From a checkpoint of a small mixture-of-experts model trained on Wikipedia.
Size: 20 layers, width 448, vocabulary 16384, 153M parameters.
Experts: 96 squared ReLU neurons an expert, 8 picks a token, a softmax router.
Training: a variant of Muon for the experts, 635M tokens, 10257 steps.
Below are experts of layer 6 (counted from 0) of a mixture-of-experts language model. Rows are named router (the router's row for the expert), up (a neuron's input weights, with its number) and show model dimensions 336-447. Each number is 128 + 24 x the weight over its row's rms, rounded and kept within 0 to 255. Numbers have three digits each.
Before each expert's rows: "comes after" lists some tokens at least twice as common just before its tokens as in all text. This comes from a sample of Wikipedia text that the model never trained on. Tokens count by the router's weight.

# expert 20
comes after: "-", "201", "200", "–", "199", "202"
router:134152106113173133138107112159119098119141109149115156112146060117160096124164172128118161130143154120158150088133163129167139147136106157112114135174111109134128131148069082151084123136137133165127152132130119154137144101133087133144148126134157150104127174098097131184144114128123146135152119073157146156127140094126142168160111082150
up1:152119109107090151098120157142146129113108115128113109159117139156165101185111139153145103152075129159139141116123143116119135124082115188096091133161165113148146113134109121092155132123142126141160129129097126150139138131132153171140120140130114106150122142168108093132132106106164115127130099100140147158120139119118125149116098097158
up2:160118089087139142106109128123161102126170166124116135153129113144136109132175089143097122094117091158102144084113069129156136102103121112125126121159125163168131115139116123118118121154127145108092154161162090154162079115122095131122105132135160143115107160147134169149105148105099103122168098145103142146075181146123140144146136121110
up3:084134135059099129142132096122135104138153101152133134162117139092123150115131082100138111181171180110080121116161119113120108163164118147103112143112100081160110156144111120173136115143119124084114145110162124154161134098152103148096165106086129096140158156099156109165169137141120143148119137082133194146147122120130077129139146088163
up4:094115084135149125112143136157160133137151163139184122108165086111129145140150162148137147135140139119135115151113173140120115130083124124099119123184114142116138096154155125137118139124153130128139153128112126090103098118106092111145102155149143114103146100094143135135101104165099149121106130143104133119152110147093155172104129139122
up5:121115123130166092120115139111132138106118120148103168150143141151109137122118153128121093121140125112132132139169145107136120119136083175126091126121142135133175124190128102133116138120122092086101112084132163145109142126155140139109131136113180117141136149110121052087089152081148119149148071182141140126110119071128140116119148161126
up6:157147126128114149164132134116100126151142164120113119118121124160140150132134156123101103149163117070134101151173115122124104109105116114139108136117131115107143072162161162136171125121126138145145132103120135137155107171089111056153098108094136106151140137101136114156159122153174136172102161091113111165121136138158123185127149135080
up7:141109112115156113074135174132126062138102098115086097139142140136084144160112157116116090161133152142154117179145138127114103080141077128121132118132158137113132145143098142129093134113125105152138095142126085096131126108062137143114117148115160130119134169144158120093105111129138141178148137139125099103143136172119170136132116145133
up8:128118124128142157147125109086121130179115147101142096159126119131137184149101112169084116168098097111150110142114121146126147143088110149122150111093125095143146154154167073062135102071153133071142143084152119156146147145153126088105161141147072165141143132126061134190114133101126133118139137126159128139139170092116136087128122143113
up9:109145115144132088133122118146167115132146143117170156157145114122111125133155139161090161155151129119124116134129143120143112110119121130075120092147080136157087125164085109148133127127177157103155133106090131164126122117105127144132111118143084120137162132125091134153135154090119096129142108137125155116157076144129161122141153143145
up10:156080121111150114154111154116133137167097114094142199092145101151104138132137118150139103106112116122131079060076122094143151111103117148142168125108104159107108103098146106089107179144146106152095144123124121113109091102153159156102133099115153121120128127131099147130114114135166156083134143122111135112106119102131117101124116109125
up11:116132133119149112136152098125111151132132120154128127131119138138090118126118157146099119145178120131065107142109122142155125133114117052153117138101114156113085102106131139109063162111131149103164108132133163165178143109112124126127138096192111112118154095167169154144157110121084151157125131084150127103091158108135132135120117137142
up12:139146145148147103130147115128149103153147142114155112120116111140098116100131142158107114117096147109160117131090200071173163130093122172167153168146099119190141156116112170149120128136114114114126106132116168121185136184124127090099123117163135068085154106117129126190076120109142123079104111138152076121152168119154103098105134111138
up13:128097132112149100165151127098131172111179088117182146107172103123095099139107140189134167102144140110160132132126116120151157119147142096124131096139155142140134139130093098099137095153108150113126154139147127145149139123140093140146167110119114103170071188111115122125139120100086106131118118106133159130148160074139131111147116114096
up14:138130133127124119138146170114120140133138111144110130124161096121114155093090113105115130138125133143132127137115142156095124135121118166116141115140121157136090154139127157167117128134171123171125173109127107172144101099068122129135120142142149146133099079150140106132119108111124148194145081125088107133147089152107197112133132165092
up15:129130097156102094122135123090114098148100125136138150144141154118116176139152172105086100145094123150183138145107126139124119161098167127125125139110163132140165118144139116115108114090117105121077135134115137111081160099146106127148120125094127137161135135127057157150123130125123096120135159138165139147103106116115110107090145145139
up16:166149092122109134143123143087141089118121130109140134109107118115126124090101132141128142131122157163159129103091148115124142125088124126147143110117109143157133169089107111084106109150123174093156075135150125065120122108112118120145128132133139147095145152143172087103138126164156127109110191110156124154135142155114191137143115120120
up17:158128146115125100170134138180165159136142145099153149111119136143110136116140160171102143099137068140110168090127093139119154117123098124150170109137181163139157127102133107151080149126117130094118116152160108119128135121125113160105162157133161139121131137115102132126102147147111159143132148145105143139184122094106104149122138093119
up18:151120094110142147129118122108180140086135169122130110124094162146121095132141129133137130171154129133137122097149106153094136126106136123140159126166106143151118122122124159142136123124131123148106158120157170147116131115096156138120081114114118115113066153143098146136139106145151152117133122134127131156130132143126143124140112152092
up19:115135105141161166094120177103163101113138096096109126139126103161142146139152113137161116148105109148117128131118113144107132116158138118128100118166145151128115180142125142075167122146155143102120144151153127140120121116175132148127128142143103105116183139113154123139086185104128174115103135112076151150089141151143119052116113109115
up20:169120115134167088127135100098159135104096162137174181116125119066125136148100120114103157100145107185113121170106144150173099154135136152158112157174126136099132170131138088151159120097135135153119114105113146148129120130131103117159135114133129168166127118085127130139111128135124120175100093134143133114136119153119132108086162113112
up21:128152098134161078114103099133096139126102164128106167089128128130092111151106111129178144110141124162158144135129123140105126116133116125128135094106121183135163123117080121129106108120129127135129179088147132144131147112125119111109164092138110118121106041085126152147131125129122103125086141091115150158105115126164125192120133124164
up22:123119138113136109136123116087134110162152102083103149076105133138124167143136151136115164133137065120182102138116111120116120123116170126140131121120136101127132086105108098164143138088168119138119123123120149144141129156139135146108142145147132094114162131133184119090138134118111150143144115123117084099141154152123133134166153130117
up23:156120150131169145112141140131113108129106065124142135121098133128152139123136140073140160126100162147146138102137145129138108096115103111111162103116126123124124117146105109154143136167115172136118119110158073182131109118128130151111096101161152108131109159111118159162128104171149145137170127106124122121125156132083112145104136132120
up24:114119140125118118119123132100156172118134122150113130153161109130118101073117154136122139125139142098127121111105154095123136113136107117114121134156116130118126161162101108134126123117111142113143143109162146187173125106131096099176159127123125120104124136139117096149144112117107088156136127160143169162138102139135112155158125146165
up25:080180056144127125103114134120133151118122098096128105160132126157100123060136151100114149131102146144114122092148107159139134145104152141100118123174140125123121123106090136154085121084127168161131136130101163153129138137096061153131153127116118106124119139114101122123106149082155147112135063129155149087170135134131105155168111096108
up26:171139161152134116130116138117146100127161137138130148123166118101138141134190197140102098110144085153156169130157176174150107129124129109175136134142132154140113120132146144109105099113116108119106130102134158176152104130122127147111128137117131145156111163094156163116143163076101118109144127141120153131135133137133118104080128159163
up27:162106139118135173093135122142090092125119118108150119171180137134119149094129099112158114102141130177110089160125142121101127144140116097121125177107104104084139115140096122149148125097111094123176144122113111125140119154092138123127161119128115113131169112121147079111130112114105170141144122123136105147082075142127088149120104113136
up28:149134125131128140162130106123152138130137139154119140106102139122133140143149167102162115188131164168117119125090139109163151140091117156082122173118165112125139129162090106134129109135148131137139166136117155147120140112104103137136142085127124105105116114107109120129088132148108178164141108118099142114094140110086126141158092111126
up29:128131105111119069153098121142099161121132104080119127099101079118086122104062109129088154144124133138122121118129103107118160125175124084154145192153132117137154110179099099061140118141124132150175091104146132155135126126163109132097178134104134144139129126125142111141142112126139149157126096122132134135166176084096120110141122095115
up30:108138151085108128150172145136088172096139092148136129115106180079133119146105118149090120113148090094121134118147150094149115133137144159151101157123132097103129093132111115161138116154150142098106127102117133119068144145148137121170147108168140087185133117108153166130152174143148113131099106142125103129110153150101092136141135141083
up31:179144113142178114154117148156116103133132120124114146157115131138120115145102154103122168171136124110144147122081099102109146139153123170128160144159123143138152108120140100098162133092132133134126117098099141184117176134163095164134144098096128151135139126141119131178121157115121125152072120133128114084108116115123120122139117107101
up32:131129147126087135166113147160110142088124149124105157155099079117145129165083111106149127084130104139102171146151113214134152150137114145143121161095111108123120099117176139123116127110056132129175146121128131128139104124140098136131179150162122133113112125136130149152140124176121135154118104140137160158147112086148108088120080147120
up33:141110171153143139137139157137157152112145146090116152144185091151079076131173114132095128139086141125110157090092137111101167120144148173098146157149087125126137113093115107163111147152087067128141131132145102127123062144126120139102144130130126108159091153145093149155150146148087096104118103171127128138115120112117160103130115154134
up34:143150139061155143111119170143153093141128136142169128151127147097132139100108156157132132156180131124119128104157137153140128155130136131131100162105115120111141164129108125159132155135175101136091142131115132129101115171149128146120107160143156146085160122131132115089103119118113107153152166137139121099100156143096146171126122087138
up35:098120125103133138110145119119097124146122102151162121153110078098139148136136144110124114111114133112144146112168137097112126102151152105114128164117117072147149119171108121148142116105131143194201136104124140140084104154127143140107119157152186128103146160123149118117106116164146125094159076143141150122115153120130136143158110126148
up36:108111169091126133189107112136142134155123155139137147077118101151124082152153133121103173131137138101108128127107097140171149115175118104160143087144121136120144156127100164152101125169121101146114177119129141151192137154121135109124134131078156174073110096139140102125127116146163083128112131137139121131148118124125191110131174126113
up37:149122126119129091146111159144157171102139119129174123120126123119124105087142122132111152131139128085128126135141106116096114137158153152102142150148150141130122106115130114119125110125135088141047154162131125161172127168120138133096135098145159162134134124131113119174140132114126129119084149159139171139097155107068093112096136113068
up38:138128162109188119121146146135131115117135154188134127176145115131091099151107155141138140160121148141114132127152114134101151142098099109168160126149085165124144137128132118183137117165134142119137125101112132093127114129115079134140117133122148170134133159164155117091098154128115118143157067079105165117138133128102106126106115139141
up39:155133096117123146134150083142100117095152112094115129077122110158139131070101178163114114131174075165122118062091148116142174113143129161148137100138111148108077128114141113134145103156128166094144133102157122088127122146084106112102126163121170131105117134101141106136088111136129116118123081111143120107133077089122152165090115136155
up40:152119134113161085133105105131130116141137110129112098113116155118120137119119151112202109167123172118146189165158107121110170102135147144087146094123106082123123137095120154137121152133118157109105180126128140141092111087104141153124144115123106088144153178130069141151076119164098134113122116104121123139128104149109153100119151146103
up41:150082113115116163111149113097158177140132117153129128119098095120152092056107135142111112143136147128176108111151109132146166155124127145151135114187123128129112139121118134150135079187082119143157083121116153108145117149129149119113165107129124148090116126145135143125129121167127128122107140097116107100097152187105109125132110137175
up42:126154149128109109123091119134087143150131127144141075181170115049116160153109146113131183144124144127092135146153146126085106154162131170129133171111127087117149148107137138131133125146172131130128130134095093112128136133153085138168140154077129096105099117112131100124101129142144190139119139120091117149176141115117129135102105122147
up43:111132127128118148153114139185147127129148133158153138145131119169121098121092162138128114146151118142118135075145130089142097126129125146162159148115132170147154147139133169118115111127145109135126131108126113130120166136092149110150150106136101127133119171099115161150120123103090112076109146157157163134067155146157108153148082130113
up44:143182149184127131144091098093126153132094112132140139164155140074105158121132174109128132152118143173118127109114110126172147141158103082118151123149153078110098147130141108121131124121098132110148105129146095151100104105141088120101096097179139156099139144137162081152161139099167154160155129116163160126096102049158116128120124143152
up45:103127136165102115112141156056148138122126108157115106121122137120149162167135103105124139094184078150180157123132146124162160146144104104123141154137160102135163126121129135149112076104144118119141130080109111104125127141121088167122127098137154174126128089117140149133108087116156121150170097103155104144104152148125129147123086145137
up46:107111141119112075114122163112084162136112138122175151164142099086133128131087094130178174142128134122160153140129130110157090084124157147127124121129136116152134126136117067142158153141171125149142162116094139143151127106121150120143133104128102085120086140138177143142098147102127129159097070099154119107160165092133113100118107105123
up47:120111080095130117112097119147108108154176110132096089131162166137129144118121118157156157125177152119140103129101160133126125133115097173118093145105126156136111137092095153141158088127147149114150122163122144158122131133095058114124110152093216065115156131112120123145130138150143143133108122118129093135099140150141135150128128138150
up48:168121130145138112126133162137143091166111096124109117144178129122128079138096124170138107132161171131079160130161135114141188164132119122142105086113129155119127130166126088211125100123101071118130142133114142089164141161108079107101170108140100119107131123117091092129147176118173132126151101136119126122132135100151116120069175121099
up49:157131174114153067122146133119172168143128138095162162095128088106152125168101169100121131142141152133135134126100142141112129084125095102165096124116140120119135131149116118118101111127137115150106102119131144071122111127159136101120211165121106151136146100129151123125160154143100137189140106136112138109127111103112135133120106138116
up50:135134142152133107133137092152133112135143142165150121165155160101108109111138146083125151131163134139175130113159137105075135149139116132125139156121101167135110161120106088151083135149157078131075093129098116117118132104140119181135120140099158129145162127163136103094097157114177159108149119116113125162149128096154125122092178112115
up51:146148135111130109118137125094107118162135155102181100155151136134154110150141101088122158163136109140143136089125146096116126119142106130097119156105126098117113125089106106128127134080124163127151126093145105101094139108164114128131132127129096133082086147126067127173136103102117118112190144099110113106102170103115109116112138160129
up52:139127143119127092131105115130088129151112123117132111152176092120166165129128093141149167099118142138125178146148109106103103072112087117106121169129174138108116123144145118166147137149116128117076117112093140135124180109170164154112106149140134162124109166130072101118128139192177111112174102131141118121127103099101067109168106132184
up53:172114106155118094144127163108084135123085107194089149140134127118159170141106106155116137120148131086144122109141121117139130100108119161125128135105116137139131117116095123144118103091117131115205098137173106113130113112106137130101161118133146081156131117124156152139124116163110106126101142108158096087133160141152082121126115135103
up54:114108101089103108123107146101138143189135144109129134102107118140146153151120153167111120149153153176152108108159107133135140114110135143086106128122144168111161147122116121086122138159136118134110121082145115125095081132167081160146122104090149099138081119173088122127129134149090105115150105144125161131104124151154137162149091123204
up55:172144137102121124144117110111137087146088141182154101178155138099116143126115127137088117126136132109128173125159094099140108087137095134149121113136120157116113124103080103033100116176125105120111104105121165107156117155133150159187180130139130155129120137135119146159115073143137127084131127124067113139155197097129083149142113132112
up56:111135127139157129129114159117155117112078091140115088107147108152113137071130138081111131112116074139145124138147143118092141190142130163098121155150145131143111097130114166110116090142161094116129171138091152109146134131088132142103142118137144135132130132113116116099125133139151106105158149154159111098101105132157131120192111132132
up57:112130096145134137103102186149118101118172122096102106142169104092136132143147161120121121121128152125146100097101154103131090121146113160121172122128124125180127150120157104146072129148137145149128160093152123138137114099111135101115109089141111114145106164178140111128142113096063130132120117111129083087108108120152148142111117077191
up58:137133108114141169103139101120099081109132163126177129132158112144144100091157133114096157119152168130101164116153121155128118081097161150141114148089133118104124113085125124140109145139106121112137125115116147136166113119121086169100169195108166117102085148208132160144133146167157147109137123133124077122074122088153121178127076105156